Weights of a small mixture-of-experts language model, trained from scratch on English Wikipedia.
Size: 12 layers, width 320, vocabulary 8192, 167M parameters.
Below are experts of layer 7 (counted from 0) of a mixture-of-experts language model. Rows are named router (the router's row for the expert) and show model dimensions 0-79. Each number is 500 + 40 x the weight over its row's rms, rounded and kept within 0 to 999. Numbers have three digits each.
After each expert's rows: "mostly gets" lists some tokens that are sent to it at least half of the time. This comes from a sample of Wikipedia text that the model never trained on.

# expert 26
router:552408553534476506442472493465549446436427499487492599481586599497523484514515527542468529463531532499432494481535515509570558474489525511409424501470492411497463472566508497486508526477516460466467411525508505492541489531545519566513500486
mostly gets: " dis", "ci", " Dis", " interest", " ex", " process"

# expert 24
router:428541487443579401488457498523436504554523577434453500453500480489518461476449385537407538511504466475563539483445505486506541572480514514467473504494491432475475471475483487411520601550502475468496476474480510491488469495504512446588465517
mostly gets: " F", " f", " T", " Y", " W", " day"

# expert 33
router:455506356464491573483467497478400503442494490583507501527526507454515467411420401522514539493626443508485441510488521455544483511484494464497475489494456482485458518532543643532533542494528464464516519510516492470511502440438492552472518469
mostly gets: "ร", "า", "ก", "о", "ง"

# expert 5
router:492463532427582518472488574450596457519501521479536585525536539467529522485523467504478513543535456471545433476558461530504464537469487457540525554449560463493543417575531439444517491518453470525438460523468501519455502524535503488528549488
mostly gets: " con", " land", " art", " man", " human", " Art"

# expert 32
router:563486386608532580506450476480489513515449483544498431530490470488513476458484496511502496495492468467488495494543517473488547452485492554524481455440529549453544497499521493504441490449521510581539526509540463517473465545466505534423516464
mostly gets: "---|---|---|---|", "|---|---|", "|---|", "|---|---|---|", ":", "\"."

# expert 42
router:476550550469450386419536490475558467489558542474510457496518410501456502449526557497545438491488564465544479500492541518534522498568516499525528486429504487503576466488414433448471534512461436501496490472471512536462546542507533539540522438
mostly gets: " Mc", " Ga", " McL", " Bro", "'", " Bla"

# expert 8
router:497496333469468587547544492458533466484514497557448529459520497450563462422556434431576462549494522467471562465489514453497517519485469522597536499500506516495514467485479560420530498521518547486494531506535485533529474490458502512433488507
mostly gets: " ==", " ===", " Votes", "There", " There", "See"

# expert 19
router:468482510444506552499513487445458533488514511531501538482493482428475514566464539438525448492494526484516505451539547513510518504463443535486441508484492550541536519516518559502520579534492533499514537492558514459509472525465486547449493545
mostly gets: " Act", " December", " January", " November", " April", " bass"

# expert 43
router:472553343613525506521543512490450540521415404517470493469489475533502484523495471549482552523473481524474525515559477440433431521441500451502462533458488545450503478452490515547526501522500510509470534493546540505500469465473464454493490540
mostly gets: " born", "!", " Genus", " Born", "?", " Species"

# expert 35
router:517583522513557462504468489559426514498498510505532548468589558545473492519549522463423559488489415513552443484429491476523509522446567433443501502524593490579470460472539500475534472492484424488490482456480518509532519532485549449514540492
mostly gets: " first", " second", "f", " last", " First", " short"

# expert 23
router:495446457499512523557439498531460514502460543530551469465547465535505566435415497486550491500454548458479494507490553487419475471492469569518483557516467526484493443410487558459597493416562543543534553514446500402527468459532440517425490547
mostly gets: " Animali", "_{", "ง", "ā", " classification", " Albums"

# expert 10
router:511516541435521355525524515591608506491519535499500476485485515619484532518549495527476506589559522437459529522481579532519422486500512515558518548501477510548516495469500495590504465494493491461415459495485525481492477542512499529507464517
mostly gets: " Total", " Clade", " Apps", " Turnout", " sq", " FW"

# expert 6
router:438462546370452399492519551445568534462567490455499487468546524425500506520531504534521462480578489484443526506538536498476525489539449492490503502458457463468508533498442418523466502448481438515465550470411560549472518491490514537558461530
mostly gets: " di", " Ca", " Di", " William", " du", " John"

# expert 38
router:513499618477480467451503521485506451524514575516509549513447548556415494552419490557492468462462551468556480517511512480497504460495470504504551464525560476527461495416495415593496485463485484442474461553452517451484558552527488511465538555
mostly gets: " Arab", " Paris", " Bengal", " Roman", " Moscow", "rg"

# expert 9
router:485446394524522461471469385529571480443488440516475526454457563541555518468481504521475493541429491596483479551541473448534579511537545473479491516558553503434496512492520512472524491475511477521529465532498464502539542469505496549542482526
mostly gets: " government", " band", " school", " game", " organization", " education"

# expert 20
router:509445540434634513494466555492516560508462515489537548506493500501494535510542549515491486457464487516485499483388500546527431474480496480418524491530469504463529523573502483508500435504431505484457518467476447471478515570499489431528508446
mostly gets: " pro", " Pro", " due", " imp", " inter", " bi"

# expert 39
router:509600448557511467522554437485479544485587501474464514540451489514526491522495518483507560511425426590452486540469466428483507507569475443453504472563510519483491500492447525505482451559539495507488515521480502526506486473557495415502517543
mostly gets: " five", " four", " seven", " eight", " three", " six"

# expert 34
router:545481379560452521563464455596443523525499513509499510522454602543488479441514446524493519516523498485456486541447481443472546515519511442529449541521503506600488539479533579478505490488508542519534513580528538434470499513468451442568483579
mostly gets: "″", " This", " However", " It", "It", " it"

# expert 40
router:511507495525502535499527613532616474512509474475542454544416552489497514517547533474529493509477543466443459563496458486512462465488532506473517489462471587472490497522521489550504495530500533457553465535460494520592493513476457569515517429
mostly gets: " due", " up", " built", " written", " used", " located"

# expert 12
router:481474391635501582521494427557410508527438500532465463559477457504551499452492422588512486481480484492458539570480483481562533491551518572524452533414526557525508547509517508609496476455428520481538510521546505496507469524504503422480527542
mostly gets: " BRA", "featuring", " ITA", " ENG", "CHN", " |"

# expert 0
router:593397424522482602587475532539556488458476572546519511473545525521545439429430505461483556467537538473487508531464497511497451489484503533458447528526499489498479456488449515443569552517510555500531528489520494479424534504456463472461452487
mostly gets: "See", "History", "Personal", " =", "Career", "Com"

# expert 11
router:437443370502420559436513387571431481545495518553481530472523596502474455494524499413521520506510485478539531573487420479488486557469523523509420570486449549504460462536489433559528469493439529521475529498554461521471504460461517460546491557
mostly gets: " After", " she", "After", " he", " his", " until"

# expert 27
router:484549472544445507456464464548459510538469453508532561480521463530546500486460431594461483545542593479502606484495527476554471528510450561579510513500506525432506485429565579551499514448396515514470471586499548451455509444514450578519514590
mostly gets: " Stadium", " Championships", " Spain", " University", " Museum", " Arena"

# expert 18
router:496458412555436552506558433535483475552480504437535510532463478481504435477529498520510510496492594527491480513458531437419482576528479584503496485522517447475508480474549581465550509479450497547602461415501485612492435462449478508544456533
mostly gets: "_", "^", " Since", " multi", " growth"

# expert 30
router:527527591431573515497480574473513529456464476433520488516519512512564539516465506509484415461450464452451475456583549455438525494465489465482540525480509549535527484490485508389482526511449502544461477459515493494514470493472557456526557487
mostly gets: " Ra", " Tri", " co", " bus", " para", " S"

# expert 25
router:446486542438427460576515517533559522522450528415498449481474386526518422409513399480518524468545505474502483486537460510392521536507481493472454531478430469581517512494441468468508456450485445505535545476521462490473544464486513501542513497
mostly gets: " Gu", " Jo", " Mr", " J", " Bang", " Daniel"

# expert 28
router:526513431626521557545537510580508511482458510458445488475545514478556469457511399473526542490480424486481516541541486516531514538484481544530518508522501520485523524463487545563481456470528514548400468492508487494454493515422502564527462548
mostly gets: " Candidate", " Apps", "|---|", " Pts", " DF", " Conservative"

# expert 13
router:546507498474539460535500426437450529526560458513518550577529461453497517486458558487507465482431527534462467528501525518512538503521505505581598519557494522492502534486501492511470556519572547500488495486491549524599532584493502469492505451
mostly gets: " North", " The", " South", " British", "The", " the"

# expert 16
router:565423330576451475588510434502484514519459467526458516413464499474536496508484409462489555443418536622462550479489513462536516501526549512525509507512583471531481472418466541545500466482513561483527506508533489477572440531467506514457510568
mostly gets: " ISBN", " Succeed", " Website", " Clade", " Label", " •"

# expert 7
router:522466494510506601468499541472486440563464469527527491515482530511483497468573518455500498565476446484532516548495489450539470482487482524428448540460454563474473470532537458551455487459486487523561551479500481540524527473474525560526551533
mostly gets: " would", " could", " took", " did", " never", " not"

# expert 1
router:575542332637454612446479463447434501564482376579534465527478543517552484576508495527461479506471460500517539543483528476502509471561525539510468486512501531463545498512490480548476490543495518464512528507506489523543538566502518511520478471
mostly gets: " among", " at", " during", "On", " from", " From"

# expert 2
router:536497616438526416521516509457563485522480494507549501480554439480512450523503528497527495504454524456587537480537487587510481573484441526511596481530459408478491485455495521496499487484458457432575437489513424498477524518527486529450456495
mostly gets: " tax", "ym", " Na", " auto", " Ge", " Can"

# expert 4
router:530501486479473518501500534504443553517513495504438557491473562483588494498550559556526539554484515482469473531412466488556468561525496477477498465539465499530499534446522538481482449520511490485498519486548512471590424545564554459445498554
mostly gets: " km", " mm", " ft", " sq", " metres", "km"

# expert 17
router:498431528449555532501480501560453515526464446524471470470512512559454423446477527527450501477513492532427490504486507505455488494512616517480484543551551473514572512533487446458435501468521514550436513513549457568492492502465517481561515508
mostly gets: " appointed", " chief", " member", " role", " Secretary", " politician"

# expert 3
router:501515411585488449499518446583450526511410498423454527489498505464473502548461501495531476548478467471478515486490468465489452541499514483504492419557535536488523570565576536540544533506555459537553499473551482504459498484463454449435490478
mostly gets: " type", " part", " #", "′", " Episode", " class"

# expert 31
router:543535582639537426542497508451495577506506501489544533517492507576477454511465540518437517545467501509500574462474558466502437444486490469568560491503498483487515480502556575429448502472485584469494475507494509489530507593443474426529470552
mostly gets: " Al", " Committee", " Best", " Institute", " Science", " People"

# expert 14
router:432546354507478550509456595472455518481431526482511400540523475440553519470487456484486518531526403462505504487495510510473447498441481428431497512437455504511525610528541551450505537476504521473526521507437491538494515534447511445488596507
mostly gets: " L", " un", " v", " Un", " almost", " D"

# expert 47
router:447575591468512407546487648443575494535493520482389502537548497531459547531488465519452524495510496467474490498512508577488487493503482483534511556569519513487447534531519458458455469508445413512523540448510527447463479463457459527403504494
mostly gets: "ö", " U", " Siege", "ä", "ă", "ø"

# expert 15
router:614516438531451577498463451498430494524460485506545549481512465494532557556563455484536486549378585500477531553466471480539495527520474489515455483492510506505511505451492563544531495517532516558514505493554534496466482453472495529503517542
mostly gets: " these", " These", " because", " This", " Some", " though"

# expert 45
router:555522373510530541463561520541463433499516459513572462563483495447474553548511529415546515495429473528491571537536483519485499439458452511511488515538505548542516526479569546570532589570571526472513514486469494491576507508519483454482545498
mostly gets: " large", " using", " equation", " human", " traditional", " sequence"

# expert 44
router:523532545459463574468527482551480497521585466494526500535551413476437492479495467447467493502424441565503485457442493566516486512485497556510575495523448472499495429582475527541566483538487443510482496511481486525501490503486536473569511440
mostly gets: " his", " His", " her", " Her", " my", " how"

# expert 36
router:567448458476462528565496450514503507453451504599498502486447519485535587569491557430539447523487503500530545524579569492478518514486522503537488487531524475522513484491507546506512501532549580504489443518513500483551457472534474524413444469
mostly gets: " =", " ±%", "inomial", " ===", " Nominated", " Label"

# expert 29
router:576465364532545559494486507498430507461506431526485560489521529522481510533486517544425523540524509532424513497525515508509549430457493521549576509534439580477499466467566493650511475571525601497482567558507536487562520468494466455495480456
mostly gets: " south", " north", " located", " city", " village", " town"

# expert 22
router:372490540531467475487537479484516458562495520537477501524459461550458464525463508478495488501475589489515460441587466510498524555476463438614493484490528508551439549460474507585438481409523455501505469525555499432430500461501488579462524555
mostly gets: " Robert", " John", " David", " Daniel", " Henry", " James"

# expert 41
router:465550662512430434446435544472466470482502523494538495518473478455412542496549500572536420450560546442546459496541536599448501475534434508512549489515598507457532470517492537503530382485476473499453471484563509457453495422553517526492475543
mostly gets: " Kal", " Ka", " Ku", " Khan", " Ak", " Singh"

# expert 21
router:525484532435495474499516366487473496538502464567462536553479478493547551504488538456570530527458496583521512442546521534563511465511552551610522526560503565522502522455541420475507469477558535487489519505503487512556554482557498505517552479
mostly gets: " Democratic", " Republican", " Liberal", " each", " the", " Labour"

# expert 46
router:392466489432624534519489507531524516479521550498474486426485552508510533511514560510567522492547565446533526528528540495535557500486532544393525490430523429492554582542519528431543525552553466442533379521476521522490503515550476511548462464
mostly gets: " set", " b", "See", " head", " Play", " Plan"

# expert 37
router:422456558586544506456517538528486510514531522510515527454492437474475548553488485483551532492504447494497467512500432407552499538583444447452476512510472530563475571487531536504481445460517453540535496579492527504529528449575373499503498508
mostly gets: " fire", " attack", " Votes", " defeated", " lost", " scored"